config = dict(
    n_layer=8,
    d_model=192,
    n_experts=160,
    experts_per_token=6,
    d_expert=32,
    d_shared_expert=192,
    activation='swiglu',
    moe_layers=[1, 2, 3, 4, 5, 6, 7],
    router_score='sigmoid',
    normalize_top_k=True,
    routed_scale=2.5,
    balance_loss=0.000228,
    balance_bias=True,
    n_groups=4,
    groups_per_token=1,
    init_std_router=0.0323,
    lr_router=0.000557,
    vocab_size=8192,
    norm='rmsnorm',
    norm_eps=1e-06,
    tie_embeddings=True,
    optimizer='adam_atan2',
    lr=0.00272,
    beta1=0.9,
    beta2=0.95,
    batch_tokens=65536,
    seq_len=1024,
    train_tokens=288200000,
    steps=4398,
    dataset='wikipedia_en',
)
Below are experts of layer 4 (counted from 0) of a mixture-of-experts language model. Rows are named router (the router's row for the expert), down (a neuron's output weights, with its number) and show model dimensions 48-95. Each number is 128 + 24 x the weight over its row's rms, rounded and kept within 0 to 255. Numbers have three digits each.
After each expert's rows: a language model's description of what the expert responds to. This comes from a sample of Wikipedia text that the model never trained on.

# expert 41
router:086129137103173140119095134122120120166130118127142135145123146159153066141130159118161156088098111121197128124102126156128091124110178135120131
down0:115097129130120150122108097102126132133136084103114122127159132089132119093093103124094107152119148112114108131134146087106100147131136116125132
down1:145134134159161128140106123134155119166151137082148165144103157157154101122135124157163150106143114114150124115111153106126165148119103111103116
down2:106135063091103095104157102115126126135153128172129165105145136146127090141093146102129155137174116120148077147142133128126145149173128145077145
down3:103104135151128107115126059132098110160097163150132092091143134147074119100162125100155118100148084051109124160154096123122130148157116128156090
down4:124112121117161133121130154168159120146163117124088133118156160106172118119140092098151123077127171171142112101138147070150133129066157147132164
down5:094108102109141170135132092119111111173108112142157144130154114132118133146117114151157146141087166108130165145142113124126135083130154116124112
down6:107167113146101155121124138112157132155132158093102135122131133100124133136196128155107113161140112146150144153158155071135120125148179110107142
down7:094143134117114122123092126123164130127143088117117111174111171098132120124091173115110171131118146128143115100130112159145113128086157176143142
down8:119147128132152159103168133090150170135107116158136150175156107166147152144122119114106127126104173172081100111155106100124074136161128177095151
down9:129109130098133127127122094090178095133123139153106154189101146116126128124073082137119149144128113142127099131145127087115142155119138149160114
down10:095159137105143140161112090069129115118131145125113101133156149150134135144096109133088161160112159160115150132162128131127108108152099156145176
down11:137136129144105091150134147141147085165137110092117141162129096116122131091095103148179106132125098138155105135092114110171114176130146134123118
down12:150156117167121148141125138117103142089117124147123142101097129132098087096155122151125109174153144131143119095127135105082101085103134178173100
down13:130106124146171066136146148142129163111151120112091114119115114125121120139158108103087166153125125105136095152104144099132131120112085122092136
down14:132144156132160121125137117156121145152149138091078105123131158165117131090094136142141132133154153119132139150151135122110147128146103095090134
down15:145127088124135140142117088165143158135146143130172132099139124156124168179121035150110117097155122123142125120091123134130115129152134096127148
down16:104095117117114130135131092151123145152122144138126139135138134158162170103168087150140067129137124097141131128161117114166103132117115122136095
down17:146106138094128128148122131163113111130154118134146180150124091115122145124138167150136065149092112124115112118141138113139132113110101152096173
down18:089174144105120164164120087113137163142143182101095119138144200139165140140136151132148127125152104176100159137131127134112116115182124107123186
down19:135134108158100112173115168142110149144123109129104097100124114091097150161143091121089145165169130118110109148131143148177080152120145138130146
down20:135154109088142152148142140117130145153124126202133146080157162109114095123134112125155116134138118173140110139155166085103139090097168121145089
down21:104118116109164156118121133122133119110092122118143148131094138101146164111135112079081122124129131114115096120155096146156141143130134164179130
down22:095139129082169092129149167100120141113110150145128138123149130153149113095102137129115135087118132136094085168121163106120138144124118156140141
down23:112149135109125134112151134078173099157154147131089148118112130109104088124108136103137157147115136115130144125160144102141130120122128127116152
down24:110168123132140108131152091163133157073125141170164087125118138132125118120088100135133115160139132123139148160155171151113102098106128118134148
down25:164077197152119147110167111158162152119122109148135080125154073155089121131152165137109116109150138148131157104169119132144151130084128122080100
down26:150145131091162125111118109111114130142106127116154170163118110145111186095108171129130131185125137142137143115149116095117121123136135123141107
down27:120140081114106101132130119163133165137066128103141180119106103116123115109149138129138120132130121127135117099088115141121151173120103075132113
down28:156115138072135128149124096125136126067166151131116147146134137110126113147104136092129111126096124187125163078089094093131139089119129110135122
down29:152144117162189144130110120129164125117134132124149152156141137092160121124121140073160155141106124129114157158123115078128096107172116157114139
Description: Participles and auxiliaries

# expert 27
router:143145130076131143110145118127141121142126130125130120161142102118135136157105125139147139090102134140115186092086152142135140121132119116067122
down0:121132115192140124111103054131114165134116105119121137111085110107146168147103138135148125103116126157124137118164165132147114129065146131106115
down1:108101113149093134118102094129129090138121121152121206147140100111108132132115120095144145121170153158149148124120138093122136098150089110106133
down2:140158128136083149097125141140100142131143097155157123116151128112151113129125137086141165180138119128114104110124103157127102116097116160100147
down3:152127155122119102089127070162089129136139118143106109120142160122121104139129116143086128131135121137146134087154123155126130166142146157165144
down4:137132158132183137120134158095125122108104090123062145112082149156145164119140122133116147110105119148106134084157110136151098110159132128127172
down5:117115137143103112116141128088169117126107118104104169124154117109132102143112123112143144131169130160131146148133107083149100159137180115150132
down6:128126147161127191146120113124168126122129131143109105127138118083112129094126157086097150135113125134130102129133170102148119110134145118136075
down7:119117095183095109125104129134147141130064098123102163156155118113109098113143148158167157122124124151126146136125123092185119112124152108129135
down8:153163097146136123142099177113140131139127122100111121144122084088121152141106145102156122166135092104125103129093087129127115149173160121178135
down9:115132114082114135083137151142150109158175103139146111131108126158142070117132112142123117159111079115125078163146086115159139133172160119121157
down10:145165166157138144117114122106068099180092143118129127113115113130163105136102174101131117098104127133136105086107128104141147156114138140161130
down11:131095109150058151174129131147175140116135145140113134143132100136136121104150137145150151147110107141127122093153122153106131100121126132129144
down12:143108127108187105153177119134126088099155118127168121136118172125137096121134095134161100125118123100110120134149124115143093130126118159131169
down13:117111149110126141129109157146128111113144126097138133106114135113111126101080134136129143129132097128101109167168170156120130102082153140113134
down14:091133121143101121132123130201174147138106078171164113145134173149106094114104108132138125156165150113125138110132175135124101149143113133074096
down15:179165114101136134118141137119127088132125110116131129118145094114141169194107092100128110127145125132159107161140154123159106127140129106103096
down16:142150195127133121111150143109107132172092096108132054085149119166152143115103147159104136116128176104051127110105104095109131149098153122102120
down17:129131125164107146113108092139149104125089130123138159120112142169117156125140143135133064131120121109109150081085097117078147133135117127139131
down18:153159120121130110164159095098105148119097137105087146156143121131109128144110119132134131152140120137113173137157094109131137080134133090146143
down19:144102106125132146139136121135133122141096096140123145120116124131170104165125147112092112145123096158113125124139126181129147133113148120121148
down20:140162140141117125124149142132079121103103138135136149119090142151145116138061168107103110104150138120134084164147130133101108138107135143128126
down21:111129137102130101138165122160095133145126129089144126078147116123143121084135094107121162130086111150111086134160112145157134163162142154140160
down22:113163188096117138140092139091128165111141106171145098090095143075104113181112158081093107090131125121126088140165101133142145119083146168112164
down23:138135167128093120122134106088143117145113138172135102088095125097111143112162112101106116137127112133132138130116114125084150108159125122119133
down24:155152131140133145148144083103127127148128110180113128128136146117084143112157166103098154151137129126133177143147111117135100113121109135108103
down25:129136134160133122123128121116163118101131134118122121140156135146127069146129115125140147111133112076147151119101124161118140140131157087147131
down26:114130114121143144143143051150164097136139130170142149133084119098097163101094108118101079125136114112145096124119133110126087114119102125143133
down27:113151115096154100134093111127135133193123158088170090127117130155133130132116141122121112108130161112132119101103180122148137155103104110138120
down28:168108109106126157141170146118138126135140094110131134112115179144108134117117106138162133151134124151157139141101137097122112147146139118114057
down29:149115135164150131133147122109113091192101145064119105132122107149112116114136101104096095160115167122135093154109164132180087122134107120121115
Description: Table row starts, headings

# expert 48
router:159114170142154107124137150148083122118128133145115146117106082136153142128112173114100119142144112166143101125127121101148097139112108130079098
down0:109142132156172136098119129088122142146150117093121168118143120170149104155115088116123087133128112103104136143147144139141137124148161122120121
down1:122181126107142152140100108144145148080138137113097109142174105184130116129142087120163085137124120141167135123109090127162164083161094107133116
down2:121095079121125114107167164139119150110140127122122124137102138167109092137149173097156165176166152144149140103131135147141080085133111147142126
down3:188124128141101131130132150133089107144105138126133141111137126151120141147126155070130139143146121105109147101166133131134129100137133133115099
down4:152158135127133092103141148142103110129123116074065109111144132103119138079119129161127122145158100160122122145173108141122164122123152096152149
down5:093104107141111115099121103115145081103155149125163090096197150117136126128138146140122105095138155158137128117159157067160115117125135110130147
down6:144167143118113128165143132111160153130117112151141103142101145137076108144152127112096132095069126128144119113114115137121088114104167140148102
down7:118156099113139157132109100127154115128132085139112089125113146076130167118124137108161153135152140113101146091141149134150103124094134122147069
down8:103117123095144135085107129117095152135152126110148161136116098125152119115103138118058155135133078146134105137111121121132103163144132108110116
down9:135124110111113120144154123092124175134137132124098145126123112140114089112116125115134139165099155130135124166098134149149165158120132119094106
down10:093162105139093131101110105132115124159144132123105095078105115138132178141157191092107152114133131120142138148122118144100127121087102112142120
down11:122101120118124155164157127136148135173134113055170157131101120125146138112086160114171142146107092128168123097113106125132134150132150147108109
down12:132095107158133132125131126170086146123143111132142129086102155126109110105155164179118102156170097159131135118151125146135129137123090113113145
down13:129146176144144105112133105176126147142133124121120139171103142132139159118136103112169113097123112117113103169114119134152096122102101099145163
down14:119108159184107159119117089126087112117124084136154158108148138103082172106163130163140134136144127140103134141147123090131104192105123089121182
down15:136093147121131147135137122108092142169133108124171126130135098134157159133076153138128121080141141121126117149166138094159111129092138123158166
down16:159137100107120162106124103123090132124081108134150142108113122174147121117121159145147148161118118157121106116109144124116088166142180138132126
down17:146132124133094069128165130098119113152115132145105129141129111135087113138069138118149069161151145087102133160152121071131126155090143115140184
down18:142119097150126139123132110133162155093119128100146143094177163133143110138107166111122117092130097131090099139140113122140175107157130147087089
down19:129123124119140172116135103161176115149153119121133109115138127137143147154092107120129141142153089162125119170111149120143103148096168132182135
down20:163152149151107154146141140146154145113125125174144092099080144139077138089116137123114129115140111127138100159073127129125123116163119131118102
down21:071118063168149106103103177132163156085111094090114142109121100109111144087132105105105129147165081119151092080137151137144103113151128117134118
down22:105054164145112134141130148138122151139108101135148099151153122080143140125178136131180110116160129136082100147142134136145152145110108130102119
down23:139138148129105090106119156130149095139108129142136120098121119145118103125115135131106125111133065126165124155149134173106155144129125093146157
down24:111135124120162119124126130133141199120097143172078110117129143135102127110135116149135116109128118133140123146127092126104104124123138137106144
down25:107103122107129085114113103156142122118127135100113135099116088173101140135140116153152141135132101100176134121167110103130151080114101096182151
down26:173167153125130107132157116149123159162169114133134163104152142115121109122123144092109111160150129096080152129093103102118111142119128103145165
down27:129138138125123162135094142130112153149117115132133074066121075150147137135071122091087103130131161126135161148107127164115144119124122115129117
down28:178139138080120135081149169074122109135109109166143084115074153123154146132120102110095150097095095116116154095112129111133120162119127134131113
down29:141148097147168154142164131112100134075124155126108151139154156111161114100160135107114113145109120127126132124118125111149133127168096165130099
Description: Short word-initial fragments

# expert 4
router:144120091135182135120116075123155065143091148164089127166094131163086110129102122125126155138102120153150157141106140186128140105140120117131144
down0:102126133164117149122113115116092161155165114151154111114156136119101162143145134124140089126150132131148113093145154107143120142149080111095125
down1:120161083078077116117144151184170111116100129127140117109142057163136134149137073094085098121142156161104115135091138123160116084113127088114130
down2:125147114150132151104123110113199148102154106088111154124129076169127123160107149153097121149161118070103084126173142172151127126142110146171123
down3:115084128133103130126092138146102142109110122134122121146147127162108111108113111148112165111132101132124150150176082111107120088159121113133100
down4:127159100124151161127136142126142137126151107117128145114093145131179130077133138127108129105152096145140151148161132130135114120121158098108162
down5:146102090134071102098125101130122111159079113122106134119098109131088147133166121106143128103117119115154141135120090100131118158107111133160183
down6:110115115135102121135101124179151156160179123134102125098134133106066127129110130089113119112117132166113171102136117116157127110136183111111099
down7:079142106118120158143148112163112107134080085148105132172141145131147124143143114107186140121114156161129110141155155160152137097084131130105166
down8:131144143105128147140150183135142107128120149117128134145115110105140164182133146130142110092203161098116069141067161101134130142143146171121175
down9:162131109136123120124093127164118089102149110136082100131120137149118151099122124152140094165111108139120150141145151122131124150148141142125114
down10:143170117139123114109155134143104155127128111110092144125125089116153171117136119091118179086121133145131102102121153129079129109150164077086109
down11:116112120140113113150119155168172103119119121110151140149116107124139166098132124138157159127164145090147109129151147131089152119126083164123104
down12:092106135150146138149161128160135137133166128154152141113114134110210159122122122179099115112137102105148151115130156117128129108138127118080097
down13:051108131142131089129166109114115084107153136118152157140145123152126152129075131172160164122147127093131151111164110150133148117137103130119118
down14:141105110130109122081153129109161139164082074154149083127140156124107179111178077136137152138145140087115115174133175120138120151149083102121152
down15:134103126118140133115114119115092146141145102124159138154125136125126107145094094110142106141106117090178098163158115106121095129134165108151123
down16:183141143126100162131161156087093129162140101144178132109101135126152105124154095116124158117151134145139118142109149128129125138132129134141103
down17:119125151096112119143141147137117134123140164141151089125113155193103149128119139118133112142102127084119147116144070130145139094139146120063152
down18:151139138099098156150112137102119154120103126120171121176164150154158170121120121141119103078131111154145125131107124157124169138104142092153159
down19:151112095132126099135155150168156099141112156148125129114097135129126160130138116152129134127113090139137131113080144145136129134121159149168138
down20:140146126144107170094133134110153132137138114156158136135182100135163114111151187098156096116122127132110128113154144118153140129166140129117122
down21:102137137106153064121117103121143141177131123108136165139098156115107142123086085119117126088123068156074102102133147088124137138104157121154150
down22:099094118131132126121133124129117126092119121194119141059163150137131127146121160153133085082137119098124165079113116145153168120098123122112102
down23:165155163137115124124118141128141146192144138111124155136136106174083089129128137132153126162173105188121147145104168133112113108111115127166107
down24:096091141123094099143123097146163120117128131149129117107105124123155147127171110139111114133108176110106123140164132138162087084103097144112159
down25:123134116135169122173158149151129139152103155163160123149128152095111155105153161173144089119150143150141134116206145109166089092103096102131135
down26:121124134148146116121133099145127132127144141154165139098132124165113098087117154154092108132125121119106122114118073125118189141132147134126123
down27:129145154130125148126131119149161146163103124131103099116142091126127082119132109128123161125152121101133131122082090155086125170122105132147122
down28:116157143138114128156098116144138065098194167126147187134098162119170151109101110137114159117098099120112166095115156130155163104134110141116108
down29:130132140140127125149109101142104152118147116086150143122122149112139124103086107080121091145095168126134124142126126093159096152126122115128132
Description: Word-final suffix pieces

# expert 2
router:164108173147130106134165130152109114126119125122118150132121173160130093143122167135119145121108150092127076152124150134077095099138127147120166
down0:119125130133121107105142136101139184108123115095144113151128086126151112165127102082183071148116150127131097149120171093116077189101095114093101
down1:118137123151121140128115126112150148174121160119151149089088125102116141106164143148136108128139133150108137123122155121176145121079127111115133
down2:104140120155082118116096133131157123117125124144138159109174105154142140158130198118145106179115163145130122167099140149126118139179120117153123
down3:157143086129108124096135124130154148118171133128101119074165094133072078141128129111123126089126143133114135137159087113117089109141050159141118
down4:143163160108120143138121147125134161151134084092106151132087129153104084108111103129121118101120138153112121155135109107155122073120150150096171
down5:149109112141127154128134120144119116197144107106143141082102179132096116112131148109155155126177143147106137135101117154167197145116117129132089
down6:176141119175127135122150133164156095113113124111118109136119116115090154080133130097115108134089133168123125110171085114096109116096096139129053
down7:084125091110169138109113105158141091107095120151148148134106129104141109114111125121096186144126151122104130071120137090149130125103152148104123
down8:107174134102152165118123181142090104122134126168121110110135140125122107153162145125110098122178099111088121140094131118128161117163122193104146
down9:172094101153137109123128104086164124153125130114129130128131145120091100145105089159136100135136155160132126140129160084172138134132131102101112
down10:118146141173127149146130085113112090192111115099136122142099122090103138118142140107123147132075123140100159110133131097153123137156149118130123
down11:133106123094129148153127179136141123124099115102120132101132144151162114118123137131156189138170145158120118076102076121122124131153161154151139
down12:173106141171106135129161154176140119103136093114120138100165134110107091123146148130119095174130049119091163144080134159174130115140093131166118
down13:131124138144105092135077142134127120133127162153159127151106119161115107099058134097148165103136146123082107142127124140157147125120139062128114
down14:144161114109161132128136107106152149121115112171125116114102178119097125151148078151144112169098115154107120120144180155142136118120139105104152
down15:114114108099148135172124104126122152073123141109145112135144111124128134170118089115115095141158120127117124156116140106143150127129118122123172
down16:101149140106110177114091120105105135122131093134176137110091138121150143126131182150187107130098130129171114163091132132052111134146099131153125
down17:113118130132139156157155092125076126176092120126121123096100149139120137127117158092125109105130148090165128098184121142155141073125140177151156
down18:125174148114116147155131133074137119145126135151120118147123097131121128116087155145100142086153121161139131122099137122099165106176145078136123
down19:150118130155130120122138120157146157122104109132130121142123127101114104170112127078129099177124132121122113121117156118107089158121148177165136
down20:115121154146124152171124098142109110129125149143107131187134126081141132131119153154156094133154151138124129149128120102061121138135137109132116
down21:111144145154142142099147117128100114111113133146115148144108102168081153049074126144114144131126150127144116122148141140160104142181134103130120
down22:096095135150142102138163098131149179124121108118128113128130170111140139129145126134108175117068095091158110120128107101120095112101098158122141
down23:176117136103089151115101155110149159110160135120088122165144113137121118175107133075092116145118127137157112150092138143109108060160120111146120
down24:156166138151165142081110084144149149098149102150100119115111098162064118131119155108138159135128116113129166100155133120084131139089116147093118
down25:122074128116141170167128134127153109131125186166132177120155107125131136142118146139101150133143120144134110181129155134110106114084144154149124
down26:118131139104139115089143108098117164149142132152154126121173128103112121084173121130146114182149118130144122123119155129148135158161131098172141
down27:142121089128113099166152107168100155130123160175113128130111153184139130162157165162128108104104084130131096137051148170119133136119135108164152
down28:119134155100138104158140093139100092136136115164125103134091152138121135113169128126136128099089092138141149094094110083138166157132118141082120
down29:127136165139182138110134167090120112128064138121148117120162148176122113145131061112101122130098126138138127146121155089109117118163145146128099
Description: Infobox and table fields

# expert 46
router:128130168161117147135148136161094150090154101105129164160112156143153126110146114169116105119140143133134136133137154086128131133099122135141167
down0:106081147159157117134131099114131145107175118147166145146125118155128134142117079122159120118164113088111121167158124088109151136097109146104117
down1:148120103159105137127143127120107120149122136126144120130091136166121122130142104123119115110126114141148134120177108156142147081130120107114138
down2:157131134126154077136112138140163109065139098149147160149138088146140154173121150121122120159112098111136146077121110132147133119151146114120129
down3:137121126125098136125131146099150133118139060090089152124135114155110143173125118111138125089146101139125134128113097079125130068097120163117131
down4:131103113120094124133094132142158122133142118125077137081083150127165120127133119127170122129159098146142141130103124138144128106146169150088160
down5:112130106120086142189153123117147114133118076122101091117143139130137127123072118141129105092128086135140120089126123099137133169153130108118144
down6:130114076126090109143161121092151114159147152134131089117128116146124169133135127141125134108133137118159128124193114123151113122124112088133104
down7:095156142092125144126093140135133110097145147144130119107093135109114189135135154119171167122141112097101128125152122091134150144099099080082106
down8:114152139119129112114100134151071143103113162120146116142123114118112114118106144145117122138134127140167112147162118151141108123132134126146127
down9:085138127149101131144181090110134114139155135128088150122151120134090121086129124148127108125116140182108118136111139078139077143123134107092161
down10:125120132134121108088137120120131127161118139108121161104132135148136161142168096095093109152126125156115148149102122097148128149148080151084154
down11:096120123113151152150099156121142153172167104136122141139158151138108156138144124140096171115139078171117134111105065135143173122147130097110109
down12:121125148132125097136136087168124120102139129141148085120136125118104100179152130091091111136137142152071155127104165099137136136153156127121126
down13:142161144155140130126109138139132135125177148098114108127106135106107130138126116136145139086104126132131142147130129129139125140093124093073115
down14:145133120157137133114119101115117117168125116131143159129098126136101138083153110107129117158170154093132120122076117116162134136154090104117146
down15:083134094152143138126121102133087092102150138130153140101123075134137194164172158154120115152157142109162129110132125101132133113109165086135111
down16:127145142138168127127107174132073107075125124125104150116150154129104118106107152137137158094156093153094091181131136149117125156135105134129142
down17:100103107163113138128165147089083123094120100124129108108121102114098110106129128126129106069139111130111098156141157087127112099055175123156103
down18:131158135166105146149118097144141140154126134141145146111126135173130112146138158097149098134104151197101158112161123126125154133112098130146129
down19:124129109105157111149176157118096124186155126119137150143125120119153167125129139105113151154090126138113110151136118134126086098152150122145128
down20:162155120192091127124128143131141127128137093122139135101106168084105121146137123128115097071127115086106086185135129136151108148124134099109114
down21:145145095173137097117145104113085098146120123135129157103083168130131166145103125102100123138116118119134127120140099134136141148143096139145117
down22:131067148130149133133148129094096143101114135147130133123115185089154133102123164140128120092120129112155132149165060123130134104088100138123123
down23:182168168145151101079164089097122152158149135133091111105118095099138107179140129135132124132151167149165109120149128115111144150137125109121123
down24:130158165134162144141113124115156125101155096142065131098144103104072186128075160102142140155162121086139151148136142117076117137087106142124109
down25:148089110160114145146120139148109130120160143129127092129080138112115174148131116147132116100149132139135106122136136168137145091078141132114140
down26:104107128128144149135126104119124119163129122151162110112099135126118163103104139116108149098135103162108151145141178115131150100143137143177122
down27:124137128149111131128108132163165145153080152139143156139103102138115121132088116099107105121098143103135133105135130135128115170096103138176132
down28:183145131132093111152131158123114124130116107188115132102101147137096186146103160134079161123103098108105161138143112128111150135115164094134095
down29:135140107100172141140144081121107117103106154119173120122111148140138119133126119114148090119091116119135166159130087131151105106157118138133191
Description: Heading marks and news nouns

# expert 58
router:135067109119131142110154079123108135105112160108118103131140128191131105107130138139087131159113144134109147145113103080087168126131124103118088
down0:109154132160125132145150098115107118122110164152107140156105123134101118128142092132116158154133137108131138149108120136125150141161107153135098
down1:117145138156114152140123134133168118178140135127088158121115118126151109094154114073126121084136155153144153128123096148162164124107101114145155
down2:131161098132129078166093163106084158069134104104128113131154131156130094123149148143107136133125125111141098102093135161084136149122114118118127
down3:104134126176106092133157085122110120148162116131145142110128112143106149118121108135126126159133173097058120142130091147103085139109088148136104
down4:149155120147119113165166133135152138102182131075104145144100168130178176064141136122105132156156112117131143127100132118098139152157138096144136
down5:140117090133140118179090134086126087109185149119158100106127133141124140136069136121141133131143122111156074162099146118093104128169126091147125
down6:123112145145153109110165138111142112112138098151131148117156101144126101073129145096095138120147121125115091098146129095107132131119107132130112
down7:117102116128110105155099115160181124097139146156104134145112170116122120128128187148135102148131145155077141126130127088149156133104093132092115
down8:114121118073147133159121128143077141139129179109092124124066111132106161146123104150119141120126117138123121124115113156150112101152129122125127
down9:157109107116108111108135127111151149137100133121097176136075137075139074112148127160156128175156150136189124170128103149130167120133154123127135
down10:094109128133074093139154105112107088176119178088102109114100143157157109143086113130139120149149171136102170125152126145086146106139136129146163
down11:137123148110141128152158183145155126147175114143079155163176104104117165133119168128107153130157086124139128125117104084115144112114100144131120
down12:117139094124099139158149165131145128104105157137150162122107151150118137084106109156095142154158140146104116132178116118115133086131158104105133
down13:118134167130100118088168129147177124115114134109127113125104125159117106113120137085125156155098103094114124153086106106124124151128141119143161
down14:170112144153125101113105110133147162142152121139104142099162122124082100132140124126159123158148135106141166155126138135170117154128110104117141
down15:138124147155122104095138119106124130108157133115087124140129081159119142150138087120155111117117115073105133162149170104137098132141095095158139
down16:168122150112123150088141148094153120148130131121108116115122146151149107093123115133157165117105095092142108149132137102102128106118165108162117
down17:104124140118100115138160144136124074146154138124132091152095171127075160137131137121134109158160190127117096141137101122122127075137130127126097
down18:151151101134110155143081102129176115135149103138133101124151108105137164140097110095130085137167137126149097113131106119142135114155149080139147
down19:134089177118100150143123145126167152164110137113128132126109072121090141127128144097139142129128096136113098140123146089159118144147157131134113
down20:076134132124101187127122111147134127147170155156167144079148181116106155128138116079141110124095102109069072146128153116158131145151111145115131
down21:145133148138125117113131120147121135122106111131140130112138090123103137125138127104101155162111078144167105083174148131094144110111146141122146
down22:126130159137134115125115133137154119079168148124110141121147152118120112157122137143137129112134065115088137136140132120117127114104123137133158
down23:150134142110125137132132174116158184161166105091116112111107113115070160180105160140143115180138112123077127159106116158109105130139147125083119
down24:130121141142135124147100106117130182118143120159146098112129136114136168097108137162100136191114149128166122127140112094121091140062089147138186
down25:124097118158119136144160127102176142112132132164140119134113094145081111133147146083116146155132106108126109129189130116121157141116123156159140
down26:116154087137127111121177117165184134173088131140130163151132110146088155135152143171147100162179112140131113095127132098160135117095112124122142
down27:144162137098129115105121108189139149151110138070087129099138106096089107111114108124122106144111096127120120138108110133056152096123130118154086
down28:163120133150100171150091104149094125089178143092148133074115145135128138127140172114130088176135114138129143104156099098141148120141151119114109
down29:109151099127151093153129111140097119155132169109174124139147108130137168141114109119125157148131161183116076128147176135105097118137111104142116
Description: Accented letters, heading marks

# expert 42
router:102100142154146129157107127109113112113157157114129113131111158136152114122156133143107186134096168137098111092126124107118081139143138153158096
down0:093116097101133137133132098144156133139145131123175114103135134152134127113114108109176139154183160124127107152118147138151110143099140117139103
down1:116131107153122125130097114087151084157140128125128118079133041152160172143109102121132098174156150126148167114131108187133148121142120121146136
down2:117139084159117085099136149110110142141101119171190152099167111150116129189146111106109086163127120094145088100162169117145118164133147155098141
down3:128112128135100084113131155147141134101130146134088119076098114151139149124103104108149148133186160106109176167098114120125144116132128133106125
down4:143130147119151132110136126106162121150146145104116125118096133088110184138157124144121099163128101163146172138136156091135119108154131092146138
down5:154143089169135141130143109082111137110110121130073148127135111121072143129102093088127164114139104148157095133124133126141125188135079104123113
down6:107151083159101150144137110150164116136118152130147141141163108095097151143160131118111115113134148142055109121116111135113122093121120100098183
down7:136142138108119137140095188138124117139118139142154129147132145136124109101158164136116138140119134108100137094124104100161161118115099120098151
down8:120129148175125124097132129132101122138139141087143122151173114122157140139118139132118126135156140145152150100165080120166114098120093124134143
down9:111120117102106142101113117133106108163107112136142118151073126115097087099079106178124139145119156091124112172179128126147111116130121119109108
down10:097160149167137125152144156126138126105119146135093137123173119132136151106142109097098152141079136148150157102108160115112114119147134158137132
down11:161079118122134154161092117103130138131158128102120136181136117147113135111199110160127111142116119112127131118117078167101160098139134138156125
down12:128130099158143131151127144154133126122119109142172113080152164119126107122142146128136148132144134142139127104128156093161113094134111128137124
down13:139161126124128087100105147150167152124124138115081114131108115154135146112081116113104165124090086134103138145115123128150109137094110125153130
down14:172142129151146148104129141115121149163120098121089157177156132105106154119105117149120139107145132138146150136196121103134138147134141107158162
down15:120126096143168148083141070142074127140127123089166150119121116121092144138177116141117125151162125131108169133092145093165085160150126126116096
down16:091115134066125125114142151118125138144129110159147140123081150125154081130143084084139128093152051102128157141102137153143085171152110116137132
down17:122140124117117138121149123155117123144137066120182130135142108131148130114157138100117119155144151136071082151159103130128144085122140188187141
down18:108133103143131121159160090108144111140101178111161142133138125143167116141093108089132096100180107154158158078122122138150136132133174115148170
down19:146146100126105103141111096153125137109126068144126118104129085125140159131085092131115137164119153203153095151115148121144090146140139192114141
down20:108125118097123116117135105130157123150138145115136110102138179086125144076134098135140136103154169148097124154155105137092157090096160141122106
down21:087118130150135116115117094140099142099173147110098111126113142144118171120147103125112118157123071174103160099163132152152122096106121129190119
down22:116092179080135102130149105144139144079118117147130150123100138133160166138109076118153150120113098119143131143129127108156160069098111168145136
down23:140115140101129137131152130099157133137148124160137135155172141106093154133116147119125155124099094113186130118103141141146123118113127121133140
down24:131129151140156173138130152125113179127151130144116108117146150155099115136119165138124164118115154130185141152167178087117122134116138137131101
down25:102142117133116176105121143110128124132155134150120134168130092110096095174111115116138101173099143072171171133131177139135115119171150143131149
down26:146145095099102147095105059119113121155147132134154125152154121160123170129111158108142131134133109106123099087147146159105115149122112156123122
down27:137175139138118119125108133152139158153093118167095112156123088143152115172109119117161131120082132150127145101124109095128170114084091089126122
down28:109163118121110132146141159123158100088160147116116136122181139087136104148143122149128154166088096128144184170104161108129170125133141161128083
down29:183142131141156146102145098120112122131134121140163153142124126146160081130119073084100101164130129126158138087157117121134090118124150123133139
Description: Participle endings, list dashes